From a checkpoint of a small mixture-of-experts model trained on Wikipedia.
Size: 13 layers, width 512, vocabulary 32768, 82.4M parameters.
Experts: 20 experts in each of 11 layers, 144 GeGLU neurons an expert, 2 picks a token, a sigmoid router.
Training: a variant of Muon for the experts, 614M tokens, 4682 steps.
Below are experts of layer 8 (counted from 0) of a mixture-of-experts language model. Rows are named router (the router's row for the expert), down (a neuron's output weights, with its number) and show model dimensions 256-383. Each number is 128 + 32 x the weight over its row's rms, rounded and kept within 0 to 255. Numbers have three digits each.
Before each expert's rows: "comes before" lists some tokens at least twice as common just after its tokens as in all text. This comes from a sample of Wikipedia text that the model never trained on. Tokens count by the router's weight.

# expert 5
comes before: " |", " |\n", "==", " is", " /", " were"
router:128148219179168122190156120066107099145140133173178151150091128147130158165039096110107100130139140152127147066169112090164160092156130123158131094134138079171157121113139165131120135198114166138090135108095120143137218118083134144149133125079132121107121128098103146181095116098117097097181132188177103105087088147083119142137125067135114116073171145129144112176106134134093179056122
down0:157151118148153114173147127177116166195118121100178103155112150096174148079141139077162218109124119133134135111113156116162106124087157098167206115079096104144135163054121138123139014109108122169206065143166164235098146100178108125158201115094094129169100151095151207125129128173103120124130098135108092130114119136131151145129120184152117087086121160176132101147045140120085127128115
down1:142139139099113146105163101093148144139142091148100073089164143114129099173142125092124123118092146133143152091118156183046140126086105167083087155171142115119131113106108149148175091135125146115099155147101116101126133098144171158125097083142138153110100118121159145147086134163126162153111117071130130167105077107098096154068189066158127157095064146143113108148180137133150092145168

# expert 17
comes before: " the", " a", " The", "==", " to", " He"
router:211176177125123101143175165150098072168141142147064092071110138138112154131074144102088095145109111162136162095115153075152128074089063134157148093106151102080104084128106147103170129131143116059147145118165100153134121144114187083192125139171162102124134161113159167128149143163132140133146172124187099126080113068132158123136112081157171155141096184107186108201113106109103160066159
down0:057130142144168116168138175110156087078113054115150152117151094081108153120105194084120131155120162105148078183127118162130085127109095102119093120112154085106125128190098133053163129091139163148135111108165138098118073073116111117133151078139149126130112129118164125169133093114156163155173111186162139125086079137148149119149120129094185154086138181110135157096133144161245174112078
down1:131108108095148139176112127096126130121209129159119129122095132180115092150177166117182103170110143158160113125119185136137132123100222098143172133123217102143112160188108110165191125149166102097120088106089144152083092178185067152133056084146158061191128117074094118120100112173161129172124133074143110097154117081105157098114126120147167131142087080184142110102072116138087153107121

# expert 18
comes before: " of", ",", " in", " and", ".", ".\n\n"
router:143078180138157110097178159140075137217150119060058125139169075157191102147115107084090098111110136186064122159154077100145140137158151108138172114119133116154129143075169157136101107161121148064089161161123126118171160088134176174104107125092108161098140156089120156096153146084148177113097141141097068101113060139093135101126102123167168140100127146111071132170109162142093182146092
down0:174078147132132160140110154176087087061082207103164154129149117098187187195096172121172133122103149143098153107130177142129101170148096121137089101141125121107134184160093230154090127126122189125107074182128182136136140120082149141160158149123069114093146113156169136144085140084154096145074139178155117112150135095113154128094143143114068198063069094100128100126098121109083140117089
down1:111114150162116147134112143131119161087105164106092151159101133157153146136095099066144141099117183121205184125117083155170147117141136107121164095105131134153126121088134097122135088128165187169127061117042129071112082065098096107170116151107093126132091208077081086150165163102112160122135104142126106093130120137106193078092127164179131109127153173126082201092146122176098148083110

# expert 2
comes before: " the", " a", " be", " was", " is", " been"
router:134178133115127102143152142109144163129136166125150143127147129173127130148080092134099100079101121126126144085140118159098101100144105084131137118093160119075168111094113128096160096146166094139152150126114108175173145158114159093164144148125114109125162113097126143196136173130149060129188180172091162148151144125120160096178165143146154157130141134166172165217102132101137109124119
down0:118117143112141174120107152088137131111091118117141122146136099068112126137125136119086137163154103109107036124097146163187106163159167118141116169093149085115216137151139109142150174095096145153156140041138132130166101141103141091111152141180150134151090076106146113131171146104156178056161170099126127089153139158127101105145128106177135141074130134106094120074108102097145109147063
down1:155188137126116112079111192111100171045158120065112154114080122171119148130136134173098087117082154162039104145066122170085167135137179157073109103103158142182118116178139175158125162142124162153081160059138111136090131089134138150138100093172082171174080164115126144152108104134109120175141156171113121112114125122121172112122196106190150132149106142127172146152147126120123203138120

# expert 11
comes before: " ", " —", " \"", " −", " +", " L"
router:129127156106156114099169077142113061151125115076052178070122162157208069167057138110155171144126132117134156116156108102135105110155108078183119110158059121139115150112119093096152106120125165044103119158108107137130061082157154156205185156136119108068182178044144152146124128129126120116100080144136141122119142096127125098127141125158132112169204152146095140189085186104066146127157
down0:147106168159165183089096073170139116080111122078092126143177202137170131116196050130104134141125053135125106107161086205158097079102181143127142093067159065124112171230156092165142102099173127124135069151195138069112139093113136163190151129127093126129175118147148116174131109093096152098135130112130130130081127093127142116095151113127147146112138144133137170137152120128097056110101
down1:127188179097089137108135073113101153060113186134172088144083119089101134165140124112166101076130202110131154123160172137132098133107120132157107148142127145074078118131130151119212184152163129099106074144130122093103156085105140073129127137151147144087078148123146144154167153068108155143144153061120155111153125122054068159119087138079123146125138145104095132102122154098111139092154

# expert 14
comes before: "20", "19", "1", "18", "2", "10"
router:117119149158140112143176120106065142120125169149074113046090141160117119137148142130143133147086201153098110167144155101151110100151150130155081122133134105096098094145139170155146118093166077139146143133167143130122172044138115157097086082092097105083140143121145136130165142145101099121102129147170092070172140144110124121098120131110104079086185162124135103190115137062127129153124
down0:087159137128107189127125061115115176091168135161128094106159083154073143171099165122134076086133074053137156148131111064144128131117093156135123089123188133141169130131102128126084099176125124164075111123124122156154150127163145113104039142175101128155142169124087135152191107124101130109137158058119108103104115134079109135127130162112174113094133149111095141137134110128148165132145
down1:174191113104163101052130159123109124099202114148124122113188172149122143167122141164114123127089137053143108125154123098117142129136121113124141084149144075132135154102139140136113176160151108038135142132113086130090019162153137141152112156103167099122147106103106126116077175102118099164164134138149108133092128111113116110127088067178124140105138087072132152112115102104127095030123

# expert 3
comes before: " ", " the", " •", " Born", " \"", " January"
router:136076129077163157136152155155055101250173119113089134108172144147160102113141159086117159089108186108120123140187196124123124065127160130162100050131076170162162092113085170072131128152184092131142132122146074093128115174134133103111089128126160165107131094109158150163091121129117126096179114142108087096143171157156096187163104128122113112133147136159096143186075159103094193153139
down0:063076179075126086172125108167115124143173045045164090165132132101098097120110128089066135157101127120117153123157104153102123166164150094119115178124154098043128135078183041086082116101057138190156118182166106165123163153115086091144110178098092129143134133102129144151093176105126074184107156135137130107109112104117174128129105152100139166134163119133143164109132135100172110086135
down1:136061084149153168138052111162073086182077108127120112151112145105119054102077174201123143166127118176035103179077121140196112134177131127149138131125128178124096189138119188130117158159146173102124187184055108069102149119141150145163141124105131119174121118125108112086109108147085112145099173096159178098169146123174102108199115149146118137130075134108122107112101094124175098140145

# expert 8
comes before: ":", " |", "\n", " |\n", ";", "==\n"
router:114088181111126100146111182050094104156147138130079101076191128133145119178109154126081115137098137144104060111174118149106132126112116160079108080131108128114120187127136114099063146158138148149071108156128075121150145132106121138118165184070111110108083185075110113116119113173122180111121147129125095123189119154151140188105127122180161151132186168095109091179120136103065155130114
down0:163171132109092149106110111140163178116104100157165102149141126080161116148128118139193118158076090082115119143142114200119100149110135089121159124156135153168191137147192156146158161110136175121146148128112137060105170169188102127130153096109151136081092180113159121085169072139081119164119136114167082088154123093061097177156091195132097142163036069152083127184079150170190162110096
down1:168136102149098125122168135135096126163053104126150138093122162118167147074158187169174135076169121172104181115151118093069144125134115146098100067130147159171120111146142179079144164041085123116091132077160159152138183113148199114131134133140113178103145158076083125147119094168179157083091143103129148111088110116087133136126162156143113176115120111143084073170115103109131162175137

# expert 4
comes before: " of", ",", ".", " in", " and", "'s"
router:131102151085158098122153103121093129153133103088109168142105083135174134146053102106125084066123148167087127132205076118103174111110103159127149124150084109119129109087139100095091042154200116093085166147135081156156178066115163140132160106116114135091160162091084110089119111113137114128075142110103102141091117145146149155121072111153150185110119137094116090109139139090116135133074
down0:104127036065154157156118107105135111123132138117162161120119127154119161136090138106102111185159137151157108094141110092187117146140113146108144106144143112149146170108131208105199140116093114088184168099130079131072117119100128196132108142128132145193201099140140147132086198141097145149091120090147145141122118084161137077130120154154171123114143115187071192166106131175122136172052
down1:100108147069102129136088147152106165145181091112179154144221162151157157130154135076062134200151133105131102128121149133165094194117158127135123101162206132133106101151157186119145122090142069125141124078105101105193141162144101114121112125189105049128092134151086097186175122055131109104151092161154143108141121150085101112115094110126134085122135138091131130100128097176129116126112

# expert 6
comes before: " ", "20", "19", "a", "o", " -"
router:139098121048164094127143134113080129136160116130083128101163109128071188086131148145121173176101137147079118151125072108146115024124149124058141114136102117093139080144099176175123131101129094164083119196107108084181146134143143077116149102140137158151123108164196149200136101148103188237107111168063097125114107100150154130171104093118083131127167165171125087114152122127115100070150
down0:111154145135107143103094098103095064122117123098124128112027156108113134134102083142104064125120118150158149139100138177096161091166093110143113115095083130150140123159089063097130074126114154148149139123085113132107153203119188091093143122120132171155158136155141119144139091130124144099168135099174121086137194123143056102144149096159146103133114156123112136140103099077145095195133
down1:154102129131101077074119126117108108205109139162090157113179091121110127148143065088138126200106141119121167127108108074044158143147124162186169141123100171183166087087117168144121104138157124132138117092149163136144136135113053125123138138083124050144152146172125127150165155124129119065152167161133103125128136214164132076101165103113110030106166176136155133120137127153140116090136

# expert 9
comes before: "-", "|", "\n", ")", " City", "'s"
router:116124247127191105099125141134118176158112124116079149144096105176164130152067096121135135076138119103146119139185130164148088125091100124125080088124126111105179107162146141088155157115159117136111146122124107119136134135180150145202195153113146114087128108122122128164172084109098110217135129133131081125081108106175112149125097136096131138154159141145156115110098129121128127108126
down0:138146163133148116118145145191102138115127149114119107102158112154080172137170108148092113114090144056156135166116093144094106093123128137148132067103106107101061120086085204142118154114136031165162151109124138088115073116140124044110143099076159110093137093073118169096182108085137083148120132151107146150158126146145101100071075076138127102163231120131134142189118176122079057176066
down1:047132178144120064190123091081091110153131136122101136179179094146149076128116124128183093122090134138241150134160075133111120132151105096143089108134174113131166178098176095104163138117088118123094141135119145072165121134170139181106086098156120183140131181100148160119199069143152112105144104115112116097092113118146109125198151189158110084085113153077154189103167085107132115054137

# expert 13
comes before: ",", " |", " (", "\n", "'s", "\n\n"
router:162110146087165143133146160166114149147168101124124111135159119178159131153115147127104036142104138156082162137129112112108121135097103145106109130114147094103120042171137117114133064159131098077116119147091066162103163107115208143188119233061126134085060155153103145090074121076125161156150177134112102184084113101173165132130091121082160177116134154085148102139109099106084144113141
down0:131105129149183131188118133155153120154108145148136177123106105123133068115123041102135100114094096137142129149168089125102135142163088117072099108137156174155137086141106112138120125123111162150130162101089133159134106136075093098119135154116112110109193092139111180172107157137173101137142113110052160142069158141107126138162125163090172185150099151035069115129102191131157107076160
down1:131088148141097162132160183116107132089184131121086158121078149128112119098065120088164132106103138091205137124142143113138140140147155158150121153111074132110139145117104142129107108164102223134139117160124153096147160123133037141139142119172081097076161175144067120162216179158138173127129143135112136064169134161059116155115054128146164075201108143140141098146135135127128119181115

# expert 19
comes before: " |", ".", "–", ",", "0", "%"
router:105150146125120092113169102126161134166086167114074074101119137205118075129060078146091156179115107209126144077116167113091190107075132102132169118114148134101109127150097139106112107113159116137118105132109086141189113128130160125140153176136166147070127166108073107125120066162137132151112132163184091147070086054186112104122148126108116172172179118090133148186078140123131175122171
down0:116095117115122144081110159085129100204093171124110184150124117059115158043175123143185165111128092189124116183131161145112146139096129143131103121092105100182108160144156123093111162161143156093098083137158148191162159140112052112150144107158100109118090123146072205112123117130075137157139067171143111109146117155160122148149139096123113099154145158096147141132131121176146104155101
down1:119147163144108109150145109060141119161100202125121136154166107104134148143143096100133184163105100098191137078092135135099162130129126108117122093221093107178093089172144124173119172127121155116116100094145107140176170069096142125081164128196067173127129088107116073174162133139122136116152126174098125181177097141076051150084151088108111161155116137117065175118172107177138196111162